Weights of a small mixture-of-experts language model, trained from scratch on English Wikipedia.
Size: 9 layers, width 192, vocabulary 32768, 62.3M parameters.
Experts: 256 experts in each of 5 layers, 6 picks a token, a sigmoid router.
Training: 525M tokens, 8008 steps.
Below are experts of layer 4 (counted from 0) of a mixture-of-experts language model. Rows are named router (the router's row for the expert), gate (a neuron's input weights, with its number), up (a neuron's input weights, with its number), down (a neuron's output weights, with its number) and show model dimensions 0-191. Each number is 500 + 40 x the weight over its row's rms, rounded and kept within 0 to 999. Numbers have three digits each.
After each expert's rows: "raises" lists some tokens whose logits its average output raises strongly, later layers aside. This comes from a sample of Wikipedia text that the model never trained on.

# expert 190
router:500505467516512572553492540522551545437511531487507518463562476455484503464501490519478555513430463450499563530515432487563494435553502456518492445433521491481524501480506484472512526553529447499495561476556506511465484534536451470543450553472523442502474497572510548523470515475487567552471528459468465513481509490488545405477561521479547453573428522533475487509541500464538533532425475563456488489665527549525471575536477476555569476529535482481546497488567427503481515474477491473460556494507474437550498517518414475494474451433491495519501455586438483480530455544564489531
gate0:521550491455518513537474551545581507501475455533481529508482493541514524521443511469492530497507460463548467496561531514453576474592504478525510503496504525476448435493501497503440460576538478411470496511538535557460523491505514493593483565450492500583492480546497483510500477539448517492482585492539481508481534463491505461513518503477633366527539508504487500526488472556441485593476504508506524499586425473466534423537526515456436503503489524462494506558534475559384515484462507420492464456479572496518457510549479542477487558454429482536508492477569482441455511528475488482
up0:478499517531517518501521437472426464456461485528501442453483516452466506518612467471501497471529518539521587511479505453482497534407471507469516489542474525518472495515449555478560520487481531553458435474510487452554494504489537586416493501495505510447587442498487528462489496534535500482469481600512532451485440584526441557558451389555432623525523531530497506491493567438536480436512485488476460456405445551518522517505483458544531499538441471552513457480506502478564511509480502560531450495477451517430525511439501565535478440536536499473498505530474507533538520474511513503
down0:500535482417507521543472539549502538522463579489484494484523579535542502499421492511383520502544454541547418454510544495463521456496511533415412433566523453438519527534480479503533408463482530479491492531446509480511510498507542523547586463482503526528478486447573536478526496505538496547470528464522486511469492461473565470489541491509512526488493544454488464528432437450466504545506464482539507490456482437545512494500565590467440466453427479432525526486394474474409530495525468512417462479525544512522495542521603467455496489532558451483478522468525534487462535505468500484
raises: ".\n\n", " in", " from", " (", " of", ".\n"

# expert 29
router:448554510460439510472461538518504534489548571465498563453508543467492541511537464460465519495464485516509535475469519519472485516515538454471530495559570468567453454538491497444516554502510490487505571492520440456432436427529528459533492536502481538500360485450425515534550522465445521528457484452461501488487524525543472447461465523483492462568524514527485551504525564492536544534389524482469526530477468437502480579513448463475536495514503461517510538507487388582500486561538466514530577486508487604536549490531459564503509517538542526527531511591508542507466471439560531464
gate2:495558544458488492488438533594466547463519455504493456498492509464469472457492423495472605504436440464591529477580503556469541464559492434529491462491492490459410442474451475544462531516475479504546543471471529560430519481517417452580510450489479503508519446498521509466453508491492455505530542526501461552495545512524496444521508470544474411495547505485472526477465484481476490550479607548480492560486488515524528478452505381437466531437439448527512491564575517525495454553544477494512521480531469512512516491475441547467555417432539495473522498542534460525489500517496469542
up2:444478559469560450488463540561507536506535465539523530474489512484528496504427467540479498436503494500510546515541525529435565417574505484490493503462553477507494444478506532553539473546485436511551477452461572495526561512507442487435514467437512479472437457531561539498460497495503484524515550535439397493570551450456449518467616476489550492481554446457547464504522523544527484514492529547542537480487425482526474510474475495463451463447522478548528501493493508595412501591425444491521504518531457512562536432482474568428516471552546559531510480509463490483484518490474459555
down2:491420490470522497508513517465586516520449567418483520534427507471472476510477447546475468475509452560539548454523496588514441503497502443505538480575527496484482545407509494493470539493453521477456483490510548549432533497499512489479496499547426456473540490434520407524541407550553476484484475476484479500513541471514486527553445498555437526537529514497502389510481581464513559472555476494474503509563476461470474443554516484478419449513474542475488528447563514527437533509434472518506487525463478513554576504415550492412580453453529508510483499535502511540566497443513504477
raises: "nd", ".", "rd", "%", "-year", ","

# expert 46
router:479445470529460568523449533493585540507496472466462543461508478510511543467534411508595526526477458464534523467505515511476495521449463434474514454558493427523453544506443491485516518499544485506448572491564432509449494501504490573483401475456507437514515460586479481507496491489510586518450506489455481513560506514472477372554481539527511493533488563521493499438572506462564439497454546480477559543495496498476443525458508518540513527446522446492495447456535528458509499507522529477550508491604488567510533479524546590499526506606495434479497494532472550525535504452563470493
gate3:568541473478488460509498446541537575560520388480399504494477489540464492475530536472541525479540417509534495526393472506484475528532540418555463442446477531483515575497556453487590473523515520547516508498548490464478473453554467514519523452471539474459395553488487507569522560539456485551453555434486490533493471560521580519426477521493492472524437527492495494530523561482478458477493457514484473456525512498480496470534520475423530536496532465497566519531577504528529475545497466466513574496496520500537496464526511569547497525468505506489487538523437408496526442512600514454
up3:551477454470487534460519547442581578464483527482538490537554467446512589497499524484497528466518502578523547533525470535441475593477462446475515448494470564538489505529451524531497564528545558490551476471454507523541527492505452436542467474490535429510503544544451501513525482460445473454456512398499472454458482489487512492461451458549529481526540518505471541487565526460473494374483523458510479485511477499609493494515492558479524549524473478534499560494520469481499554546564549510499498461578497470478487515506540428508519483532533547442516462460479544440510634493589503467
down3:425512498506518503430536547494478537495559571502486479559584471508429463473423483468479536423529384556469471488550471533509508461459502560477377519495521500510462463509528519481508482540351468454531470481525552489528541495525529463532499487484507471492518527540454510508440547453466497472563482496469520458485459505427541532483527553535508535499555467489493496462459581548512509508505499557487485500472398494497540454458508521429571497510605527550470449510488542525561561425513495514516533529523525500573540511481507488551549476510445530495455418486511543470473481488500494460
raises: "aded", " UTC", " Incumbent"

# expert 58
router:481483592460441477542431494523535507532565469552496505484550589495466527482517536458519475419489483430516452509456501477428526436562496467509573455493541455512533507491463488483530511492493474488456540484436472420490477485444567499507495525463590477559475496560491567505484608580374518577462496481482486537504505468488463473490493575480562511486500451493527525500458522476532469567497482500477573486622458503506518485562472529462542554527480545487556501540508467518498491483465493468501472462549492459567464497474499549486513447562455447481551508513484525504474479466557467586
gate1:490506546506445478483479574539413511544519485423464452528513493453435496475468499495491460511512510458542482459488428489506530486559582529531556504437424533551465472563467450553509472458556489507537527510455520424560468505518524509449457518515477453502425541507508582496512487508480530542534512476541444481423475519543538401577506437490539517470563531463458513476497443457478451558478511514452506552611524517519448483492477495420437512490534522459465443448538491551567467478453471493495477509534522501490533456465513521473469469496545453415541514496479575537535471408520557500
up1:484504422492570461519523490523553457485546494537506511433451483445501516568546522504436478472506447487457527593522491428496440515463544511513496467569497425426535497505501589526544509491482543540523436524487456461457532584451485508542486441487533519578559476478479511512433447518556479560513468511482468596439504533420523504482530512507468482516460479450414552474509508500556528502532529461478476428383455545493493479519527501574527521524418516525512523529528577449469467520459458460505492542490503565548488477538498452496517468499487543528485482587461470468530422536514513521
down1:514485528503504435459591516510501531510481537479468502536449588522460539537487425447541470524504522584590581574485399487456423459509525466546491544558513455464421572560489497505486548505504530502522563475525497486480533522471453473507530469481522477529468502504531561534467450480484455483538462436520426514490458471489452513533459486526460515481521562516446468472494521486470535532577569548493535535549417491462433485520528527550536503487483541571540510503538454505484510547492508494524595511474490496497475516459477527545605470472463445542456503532496476507469604458583512459
raises: " the", " a", " their", " ", " his", " an"

# expert 167
router:470488532524473530545443459525518412489537386520475472479559532475512536463473513503472435486510514439513528518530599501447518493485533487522517461437540550467500463565494411440502488485505482496476548469439490558492459438506491499492494481507546422534448550554508597554527427570467533513516490475460501550545468498470486442530512479496525486525430552525506525476548479455514511451475506521466565474613436524471492528538561511504501575446553470483560449455541512507528515533529562489504517492512490573515534505462507610515475502507497494396561539496473514530512444448573531483
gate0:401477503506519495467493432504515541529459512510514527503537454453506550392492502490531541543413562435505577467496512444543562519501514486447505511442460523482456529477490458505514499456521489574501545549471476474542530484442545512461486506481465517480464525561504523455528479509522488553478406510536538561558475540562478510541478517469489488506454414570488534534547521426426566534513454552511511525471497465434528458527591429556450453514499438512495459493482504500447521522500612474541488447542460554488449477514454561498556527478443515457490489505442463530483499468502518396
up0:473449564487506522584450498460494524524498475544463520467507528517514561446461493514526531505553582468583511496523536510478486434518519516468476472482526512475572513520439482524506504494503532503480431519439467595547536457455590453476548527550517484458455486500469477515517436556541572495504483495514524502545529481487496497511486483519474512536517485589472518522455488489505548470530546563532486593614509481410561485517540559471461481557511423516516556507544530555483492463528550473483525501488558586504374496491525482616541496504465468453517506539474496568446470549477534444
down0:495479546414473573478541502479542453477516502434442464483525446479403560537526490488506508481495499492488481458484481503562557462534493502434481538469621497490427501487566523473491558505432519495510450533456520543492476485496488595468466484519541459459468512495453476575549513503487510531491389520435519534496529555463499548531474437515442499458435495509547590512400452512506527476489481495429521507548515530563417498474511488520524558426517456453519470509438465517478465541473506462564514426522551490406582462480447464523505498473480517555527518465462479479475470479536503520
raises: " ", ",", ".", "ed", " the", " ,"

# expert 117
router:462478482551465502536436533518486429471581545453516501470525509448493489429539550501563491467588491544552509525481517472431507510634473503513462491515472453493509462518501409461471481463472507533441525572433504482466529460527458514526476500495483508566495455499465526529553612495426580537504500464501512530549521537476520472508536565507548461611489502497525463511452490465514440522483483473487545505582511531493538536532520577499514506493442527516530551573510466480502476575543472538560493494527495551577520505454407479530452508545514472522582461552460477482558477502529530548
gate0:469444459528521511469467441479516484526446529480483500475500543550479464500478465489510489539504462476511541503429530513453503497482415479454439491469566497445548507435575526519467510533463510455533481525482433476524547476499440441535465477489497556507417426540468450516547531489471522521462426432489468510513536567509435566472448537506416514505523519468435514491547484453534455510532476496496476552599432550482448567519523430472508526471451503460568446579527502433559537531502572523498525503527467574534481539526509485454477418488533484515433485505486448552485531457552576581
up0:529504425534466510499474479459435468422448564459506472459547529516506486470532500470527467465505540540437598476433578496480520455464510528500478508427517456510469558571509423466517516489510528466426462543526470470559500469498461519456472463472619485505438491493460513504495496473500538524519515507489545548474457575499402541508454516506508482532416654568509522468547517526466524509505427503530492513466487463525537536610511507503496509452488447515469468517470515470508523501525508529413503482475438533479452514503479526550509454571460495547477497571486525441512503461453538570
down0:543518622433527485472518519487475417474549440469557495509434532471472482482493525434530524521444392522490496480504492497533463572428429466506481535536512483533442561508447584513478533515522462539557532548501536497475458486547421465476535491498483471511489492458563499547468503511383454448510520494513512528500489526547505501526502488522541504576579426551506500548500530512504510493544450376524491541430514521489508434460494544506514452438553447484522538467569500496568514478539520486476516484493519466473524545473527452503486488584501516510525539434575493523436447554463517532
raises: " the", " a", " their", " his", " its", " an"

# expert 225
router:495550507475472431573465433502532490471541429489425473449540486431513476445568436538525535446506473422523503468540516517516558457559483472525518499487521459529531562462461499550484467453500515482463482564542473471471447510543536549515499470399516465548436489521497515496486475567442579475401517563486418488473478558442534449475521551439579404486480490514503506513492446486519453509480496481522480543533455518511568526528542496484525545511493493483439446555512477530446443502468463476519542462490510551542554549548429540506571493484450423444487497519518464554545462505508521463
gate1:460516468478516476462552479491475553567501519499516506433533500508499535485512530546488516481528523554563483465468490428523519511498513524536561510536486482530435520391519558424469470464476532487483474504576458541559519476545469586549577473533469468527516477455473541514600498422517503571460440500459558507559598516547470501486517485497500415472452479505438512532499469459453518510521463602535474516490511550550516523487513503504524519519543542450484556513520533499539476452466443439432546468500519504495444479449496521452504515496558511489435456638439519567556439479501529478
up1:499406513529528501523512511554569528459478475477474514430435480460534462501491545476448491536568480466498482541483496446510465524482488428525464478508504515460550485469530397572414484542473475501502470483493455476491528473539450453462553387493592535542566478504439485518483484525512542504573452546480498559561456509525473491462462467546521512462517500502542479475499430437523552459520493531490462484568588442544523507550502525421410545544456490481538488505486480494575517538439478476462461591500510486480498514520484466544556455487556541568528564559487567535514447469495465512
down1:526541450548498379478448539512453495482534489497518493468462532494492549434489542473451447487538503519528464441431449462575468487454504537505500428552526535554452513497506481491490499483463508487498501459415454494495464454472425448484430460519421430470505467506491551430477485523462477491474541526540472540481499538546505515556514528480525447463458512449477483504486489482477414468476512503584461500535541512499497508537487498459519536505448470442535446522523509583469532500491416511405428499445514468537519523461393581571455489462476497523485572490506503435522396531465563474
raises: ",", ".", " and", " of", " in", " ("

# expert 47
router:425565509512489525513524464552466475517588525499494494479551467410548493502496511507510450522532527519542451499489514507527509451486533514567469481531536446524496594520500468508524510444521541515491513503505466484506500512507528489525480547433531525530390538469512599475490556531474527589537478498507505554460515578466482524421509550466571450546503480497517559515455467470473427550494443451448467458527463542473517577561459475516571493526530496482547482524516530599548479513483490524593527462494542553513526574477450515485548474599420438427507418491480453485495515536511519551
gate5:431493513519531536523472500453472472515481508472483504484440535500454528479470522529520486534528539443583534547534544483446492526443447516419463444524513528493446523497525485521519541492492414450501554477412461576471526523425500555466437448491532534543566503422523445413505525566532489396608534495521471529520497539520499412450448472523468499517477442483487466473494525469549581544524541544494506490514496507465467495500494580544527498519508532456451529582464598519512501474508516463564593440543519504528532437501517520542452482493468462485494474546476582554502476508528518495
up5:520493521532515433438451560534509432526476509529576500499537551473447530455543475543489479503478456473488457506494438449444467468531544464464550487464511458474516476473514461501463443477554575550551490527495490498496606529511462514524553457484476521449489523497535567550434505467522524525444505456530457479475437497501548493528494446475406506514520538540530496515497499552510401476531496553498470483561471488544443465582487570549538550531478531575500510432611460521537576504616487463493507530508474467421549531441546466424455513480487556476493531538485457520472511517466472478
down5:585486520472530489494475496470520518503528505475484568503489463490563516514422514515505454540506531534424490468419510511494488494543554473485423485481508503498490483512549514493546485449547538520515427566442532398485553496460532502448469572487519510465460532515538615455503556501496520540470480514498469509465473503493437552516488463391479447529497597461521556487415440564523452586461552514446511510531516483458465528524485457437556493453443423484430560560467531531469450483536514480575468465514489470484531520524559512514466461486469482494450562492540495550445489485501502596
raises: "'", " (", ",", ".", " \"", " which"

# expert 44
router:466499534477521488515494551474498449495563474471460515534451496452528477525525536504553462443506480509585494509425495442511529442490534485523523433516535571500487509478506409425546519447479521541515472502510473533422476468534457522491534527467587428494508512569426488571491531504484514502440481560524483553542598513504494497430529492551532482615525496555477492483553464454523450464470488529498566537576479527526504580572472577452570459464530494450543503490523463472452537528469535505566590469508462481553519493472517496498555450545458409559517474496469536491504482449487455503
gate2:499533473439546516522528517473524525444498471468391498459505471514504464524537516498535455535464506483550563498490553505470494473497533479423486546484475564527469488496461461533486471500436474463506510554495568492576487439545449524511509502488416531511489548495464507516496498512522517596491523567456500528441541521448519434507503487563506413554529502400325492490431540508475545497547436493435464444503539481432461480576426491546440483459458436517498464534477432483425475539475487483466482569508466510499500529524451471493500461583544483486466475471488532465485489514471474507
up2:522462451513490473459582537541574515434525508510482467492430523467499446526500492543491502512461505540468438500512526491459593458504495537417423483501429506537498483577502435489473514517405559440464519461411503509493451450479517579544438543539415504546474489483490473450532528513513474515478522548456487519476556452511578470502521469527547439483476487507439585531505504502463540522455436537471516505436513509465511535525454499501508502515509480494533529499447499501432487476520497564466457463539453552383492485495478450545454413584496461574455479488466562484461457514478466558
down2:537509522479465536490493519412449525475567470480549522489450479533460554578544461581463514548450494528526606453517537501533497461518543490471511456436491481452487538527501540451530483504512523534471510529552486579550418500489406482512503450490495487518450559525465512468487449482467479475480485481565543430505553537538509496418494476521456504511496433480464484528418489436452481514516469568531415608521451440533391535567500520511461465552481454523575498516495509449473511501524575505545520510485472407480501466461526462506525510435487572421487536501527496479520511505534526483
raises: " They", " In", " This", " The", " There", " However"

# expert 180
router:476515499443523507534499482502548517481482465480476469516516525439514466431581468507502562501519450435554466428553477532464534504576489485493538533513507479517535526510546483521533466397522574508484533562511446516462485473554537548510507529487487445547468514549430473567448530562473570466446511507551443543487521482459556440454462545458533367508484508536565537575468443446545460507493485512471498555515461476516506532453539533560488558512497504500463504523430469552513435531512511499540554477441478577492542500540485528536535529490458464413514467571448443559527516458491544440
gate0:506493502525576548535532510500464522479559477536470496541524501471494498452490528455460533447532477528535491474559514491478467511507570534528481531424454482492509521482530436506533528455484524467519464406493483508468531472555506507497512535473556544580541437453568515523430429469460459629484467542476470575447478520461516439526457503502508463560488524501558505485494540520474455570510533478496506569490469527546512598443544540474561513433531576522446507531467524504531419446518494535503549457507526486517527476513482530559523466509462380518600471462443467594460485518459513514
up0:551444584454570503574451557490476558480531498409420471499497446510517463417545495512497512475590429499501549460465481595488454467597535504490479539478491483514469446518541454466429461499567521527491524499441574485517516466474506557525503525497492508543537468511505508580509487507512416528565535489565430521524467518490558484525535512583483478525520553572554480484553599548459509511512542563507468481464522540552465527514514570519494486480501596511491520532490468568523469472496500510462498455546475457483517520487479470495604496516519475533471451477524486565482465559488491522
down0:511612501488482542514508565502512488512506477543480454522509534554500490478457519471513580536530499416479504497541554519490547508557465499482499520438507491525537520566498474561548521480460524588538494417522537535505579531492545504469519457517477484456451519413497457532538567545570463512468497460463544481543429491449588507596480491548456489486494500501526514437422488542541536539529493474515520515474444499516561541482480397504467496446458459480493517528426548499446497495526500492409461529371532498525513480498545469458517517499396454514462505512456539464485513459572543511
raises: ",", "ie", "ened", "ia", "ian", "w"

# expert 169
router:465484491576541527563500488520554553549485505444502522444555458513496479447559531514557595501540407486545502562481493475455500557528497462537484424514490518553465577479494474466507527492510490467487564506522433489429467499492538506572497581498527518562438512504414475493466482537447605520506524450483481513559558520470516421504499515423558486538494480490448562456475487518565443482500542510498521515478535480486504521510509505472518522512427471506522466476505537509427566480450463506602580511535501533530464478441505510468548475522509493504551504514499472543499370477583471444
gate0:495488555535493527529471475492488561512522457560558579523624452470472477494452529552541372477534503459514547444489504375524480474485535529485460473514529482466482466551398479516496449489523457548484510493505595423527445482518495489524576497536572446538448585510461552557502530437508535497441559490567546482505511565432550485547498505541447450509482452541560480456486556455509540566495491492510473500519546445494483534502487493482470466529475470467564423474471530497503525517538493498481492489547494566461522507497497513442503469490455532430451473477484525547504496484445517529
up0:562475500470578442603553597482465443468498553550499431489517542447487506543532509506499538452463447482527489474482515507546478516490438464489534485506496483389524506508534571494520430454558461492464516521480483531469471546450517539508500476432431458472509523468534493500502519580459452483499506537509501486496560539569552496486494470493574465542467452438449494471441427527397502540488486479431492480479501522495479447488549445531448512515564508571497501550516439475519487474561459529523504518508506481492484557474500516433581493467584572523530511521536432440506591552534474516
down0:531517520468427533478556503543551470543509478523465596471534509501454479495460530530511484460469502476458446486601534542453568474554519502499450491483433391530468504545522533463565532508608453450496552580477474561483570532507529478474556534535505550441520456498477497490549482532600524446525451491512524548454534462461476529557451567519482452488443512532527545476574525508438511505441471512487469466470579501467505527477445506504491545507494513503540558466433562496501507475529484510506461531595474505519544472527555491539426529488453423517476493527519493488556539507481466416
raises: "|", "-", "–", " are", " (", "*"

# expert 108
router:485457466517458576530457530505584536516493469460457527458506474519512546472539414502593526528463457462536528464509514505483489521477450434480522441546488435524457532502446472491510525499543488509450573495557435512440497503514506565490411466457517433502481460600472478505493488484515580515447516496453484502559502514470466384562493532526506494543491568525483507447575502452562442492457541473468572544492489496475448513442511513527505522440519445481479438453533537454501488527526523477546517482608481566507525483508526594502530505609483442486493495530473541530535518458560474482
gate0:486487510459553543540461474555436513502559520509549543517427469498445532488463414452489527507470486442499429437467566465440497538529457488502457473488468486529448540506481489476548498513481487466514473464528430470515511545431522521483518574498535505474427435477511443563470459525436574456479527451545468535535541526493476442486536507516448475544499566516483491467507517385473445433434467514479459518533454523504481535476484489486499500533550568552425581533474553542446489527504570525479495464587464517549458453524424443478555549607517489535487479533503488549480521505556464512
up0:489502487507505460433514486421511501436561460493495538469554552451495530491462490574520463521482562494479451542481477544477485412483550459505494489442528496530540448560543499529506575505541528554512591492427544483477548439499474533552541438476474545508507510509485547484526480512501459406502469486557505460542408461485547479505513517502453493551511539482523509420519451527594522507533556487469485504551504482513541566567560474482488563557449557521484452532542489540561572480543463453502479539564463514521490578606567540476480493562463529471493523507552460576479521554505483482
down0:479479495520461549500480512455534505537445431510496554476501496450459536499441534490490521460491461478512428512465420507518536490481495440475525434588481530508449532542517499532474532468525510500484588453495478538538484544419462487533470520453490615506524523424532476439557516521548481531506424441486551500494450450555504497524420489486456561508524523474443505479518402424463540587412502555475489470560503516468500453482539521525487551494533455472454545485463489533555540422514472450477536527503442476526541504529487543540500437531552605501477478460454482532405446482498489489
raises: "boro", "://", " Bowl", " Coliseum", "Results", "ously"

# expert 22
router:474442507509471470470461525498505470533541487470476427529506488527480515475524512478513525531496503464497533569526492496409531505516539469459459462409535515580515499483477445454506499414482492463466523524468472441477452421525511551574530499478513502552338489565407595476518549537396490529464494450509521507512572499439476404428460494526546457580514494452504521525454513518485507481489507532468503454510530525483517560572477531534546525518517567529485528542428487596444490483481562527485502454536479487547510477520536499483520463499484467494464471585478464485517462461517554526
gate2:535439482581484502442432579490476513536445563520496540541455600543542498501526532521487592416563471499498443533386511510470542476500508531547470510507508530462528439536499602453449532523496501511518532392505487443447462519560568501494509532452507542480447460540535542492501580492529523494517534439555485520507493510428512502443489472505550542501518451541502523508408531524506514509523452457462503481482520472487517541501498565482480496524510455455480546492447508497588474452493560557472473439517489526557559493543511418490607467539502452518543508534534532486530486482481468498
up2:468516519477435511612523446536496460505530487539531483481532390494485548452499475460485412547460502513504467522546473525497473565517491447440535541503492537533456527489484381469516496488480495484510448563537515560506528463430499526534506435525535455494544476552452448486539486503402504487490476553554540457529527463473572490520407521555518476516479478507411491475557497451460529527468467503542443571506478512438527514455584458525550479544477539509489488557498481466475501551492494442525476445472562464415456538481456474555473498526475551484469398447472462471436525519508491503
down2:499481561533465489525501465562485533562524553488497511456490555529553450461525493504478487552519491476484503470513505514537582478539503484451511446530528486438476567539502522508573500508467502439439534556531464471492500517498558530507523519563469444442530462539463482529519528473497566467483505490531553444485435549533517413454499524500479450528513479573491476461521452461477520498551535483565411456468526442521458489429563557464552567501487518537504506543426445534500481462647478470537521426445486541578527482423468524551479544514595455547529448531452512495498458488475525554
raises: "th", " years", ".", ",", " –", "-year"

# expert 42
router:496496563508441494514392495551501485511611512480425507536534540487532498441507536564520491472546492461483495502449564503457517461517482528531489487430506460483474434488522552486489491394513499536440555477469459483502529438503502514472504530532547503502495510524439469525537560474365587469458478518510514497522539555500488452543513529493491521518474470512535460542466503530545451562451488483534556465462477474508525544517437514537567403496517493458494524515563492527448487573554547547582553452577490570505496508524429592506480476535472463498525493519462469477501447426532531564
gate2:497487445518426421511500485514517411536505443489537539523516514479432502490515487475535545501496482442487530423558538580448524477473479549532545543444561484486417470471502462500462548454491471582486479480459508470509570515450516501530478447563489489457441459479486519513464526516437557499463480539555443513514483524495517535570514412541554491481519544451468518523574534438495543502519414465506583503502622521495429533470496526500507484470550555449454473384460447496564552470517467520472487476497501482504496482525506496545527520600534472467511515413449514484488484536508553510
up2:543479542531523460486514518499519523468444496500451530455507565464446429529549465492408468581433573496461504480458489473547531479479479495548502508422539472480580508517496512534489469527522537399512523408536529495490477505526529471525516469507495452525481471468497473494535505476524508495471436515542478526511513539485432472461590503448498508485544466538517527508436525477496502536458442435470485559456477467486588540582570480542512508508487488517531485508429519510452493486475580592470569546536511536554533540628519448574511442521489522457421446416550504495526466480499521445
down2:544499513494458509526481452528541508443558466523480502456493523576543466495542499473533521434448472462372501469498469559578511462433505582441563525506558524482456567471460483488561448514510544513478451535505522566445473490473518533500529520529466487533491502523451441541560467472469475502533540518598499519553468477472540477510523515429520524469488503503499485479534545456526575469551489469586490523478534464415484527489493495485527538551496553469533540467429483494491508542538515527507548425504465446503564503555485554457494490461389594449448498435486491563466461495514441562
raises: " the", " a", " ", " New", " this", " England"

# expert 204
router:509568541569493504540462520487504472444602512427451488513540555465481526416544572505513494476558457506443442548475483489438507472616511484527471498511519456450476427481515414457474466428543514489438603510457478488470573502496444502494484497470552475558495509534492519499515548501417592526505470518507517514529448507468487448526558588513536515511491421510521458492458495511526461502475511488528570490500505472524534576509519503527534487471464525486520498539524505466469488539546550516592552489549436577544509490474463540516483551572521481503568512581451503468507476441537545484
gate0:436542558446467536549563526464495535536511431445588421502580534446481485532543463500505498541497509436549465503568559583476578483491490461533469492544468425589461527496510440489562510518495485490543503564560542429490534491530462446528476523490519478494457425494531485489455511504445501514519536538508502474535511538569450442538529455458482486506521498532514503433483490459546477465527496470489461473464561468491564480472422490460526493482485481507483495541527487479519498497529569535455538453551493551487566479519486542570562553532537441404539552481521495412548535472516454423
up0:538570505441571490501527494476465578487507513440549407538485518475449513594496450483521440514456530461503509534499458403562505452494511500460569453494457461483555470534440502483406489503518437482494523517415616501480505470574479520497458536434547536576552484482537483498496491523497476515480498478501560517492548523461529436483496496521525532500517477457581507516520518480366548527495608495513484560527537553481494461493462543481450488480540543452483412513558500507521474550468501534519473441441486464514561447474490467482476482491511522500502566538506553426479511486502545497
down0:505520484549499510472453464594511455482464582517511513460469457533564418494477544459480473431423454500493587433488434457548451524492482485564525438461480576428514457484459470504497478562521497533539511532509480558448505439432444502512465514529506492514489445530481525488575435502515545591475563531500467476429465501452460496457452491458441559545568457435569548501463523544458497572472493512447554536505474541563477525439509461529495527549483499462517503530543514500507512527433496534500527495507497454479518491491564478470501528443461556502509480506463470490453609487456532567
raises: " the", " a", " ", " an", " its", " early"

# expert 178
router:488485562502507512480457508582529515528480469487485449561501481458521439457536484484496577473522486458501546500531566506427525439539526536455472485525463438510537564497515514506489514477444550447452559531527438438512508430548532549530484501539600506544462475461448541541506520551449530474521503525525425541487493506438548484454455554450517447542449516476557491525576512458580475493459499512455518503529522534466480562517461574554514448546495466450473500502453497513500484481489475579539539518482523602481596526538501537413459503537459446448481484565414475539511521422540496495
gate0:426419520463525501459453527546532486576491434514428490457496493509546523507485498476465499443512490542511498518550576516542510476549488472480479509452512478447428535500529471519466523446400480451501464462485465514511469549555451477529545526509518536469487544446556537462485600515490533475517527472546523600475604465497562429453474496435524489562504490474510484433560448471464536515434548497508482471503524505430505522481578453568521467488535483496597571446472534536540513562472573548467549549530488488513559523562471535469553490503472482496512510527493569456493522545491553556
up0:479512525473537499567469504538520478538515486491488528492548511503498418483433492443507484516520481509490533502544554477487529486527505502466479505551456463471443490544587501437483446489436561458480530508497621532538437461540469478516537506519394500457483456525443526513546497470517475554493535487512533516419531472543523477545428516492422510592536448527518491464544555451442510577461528567523505483483492566512449546492488474531568458486550552570600622439505466445511488581479493566485511529562572502459520482525468497483518480463469529539471477521477489511442523556505470543
down0:462483559552416578520479533491481487528495532587463497471585513487438471547543483521488539446519560555457486578525459501500461499549513580557553518496457517506488483436479529573491538449479454520492490518499515485487475495557478554506480495552489527522570487530494515471457522523514567436484513446416525457577552455452551514439474542494502478475616451470557507448469496569506455493431522484483475563521512496523514468451493593550466487480467458508517438475489520512525464480487541541503550540507511452492462492491606471500480477539497558455542531534497520466434448529441602518
raises: "ish", "t", "ing", "ate", "ais", "ly"

# expert 139
router:490516606536579502520498565501572526527494535442455515418496497423539540504487496490491545526565463484558460500479487459486519562581519394479476494515489498545494489474486486543522514458475520475558505499515467497465544455524548511540489464485516481530479474561370495507470506538429582512528541496461498606517501497526458445510514537457562445523466466540458603472475476491588439453467499493493568502541494531463498489535464480536622501477485450594468481480514431570496500533465478490543545518477465532493483454496529539488512472499537493486488436589489497536532482515506540509
gate0:533476478494556520477549488505475464526461434497484507419478554499510460546489496449508523507432436445505410484492528480474531465484511477519490491482507474490476508491514542522495470479548516512491558514532465495452496511588534492570497492517430569560398451541446486456482574473520531515487414476437523457552512550486503472479563496569473395571557566476462562513487507511558480387462539549454552496522491461465512492490488528528471431552506454508487500453513547534448558522505493573528466475495508532460456575498580484527454524532483483478433451586483450500502457545471581491
up0:504499473574459531471522547471500575519445522496517484589439474542507563480574526501465520470476518456499463528578485531461540555542460481474468502497513515509451530474522519464522516502530553445456554582544525563438473529538615509493484537513500423497425528522501479444476561537462482558441488445513420509399458482504504465453533458474510431434545524550445532533503532476516475469467553419516467562476496479492494536519506513539467480521565405475509447534474576546492540467495503468504489569490496454438501542479496507547524506519520507416498513478481528544506516500567602523
down0:456440481509533553543522478545525515553568490444526512520463515597446451440552458553488545517479505466534574468475503496472536538519426478502511502515461463390578473466427439522565479546525516506491569491462491488474467442512405526488497500507503540513396528451517471446488485432475469529473475546477522446486507562469464518465503454495483572520539532565435493438480481515523490483486509538418541426486531510515431573514537498520444500478541499501516534478497491504515567487537536518450478517491454497546507573517406433560498473526394503517488520481509486538464495512521434565
raises: " the", ",", " it", " ", " in", " its"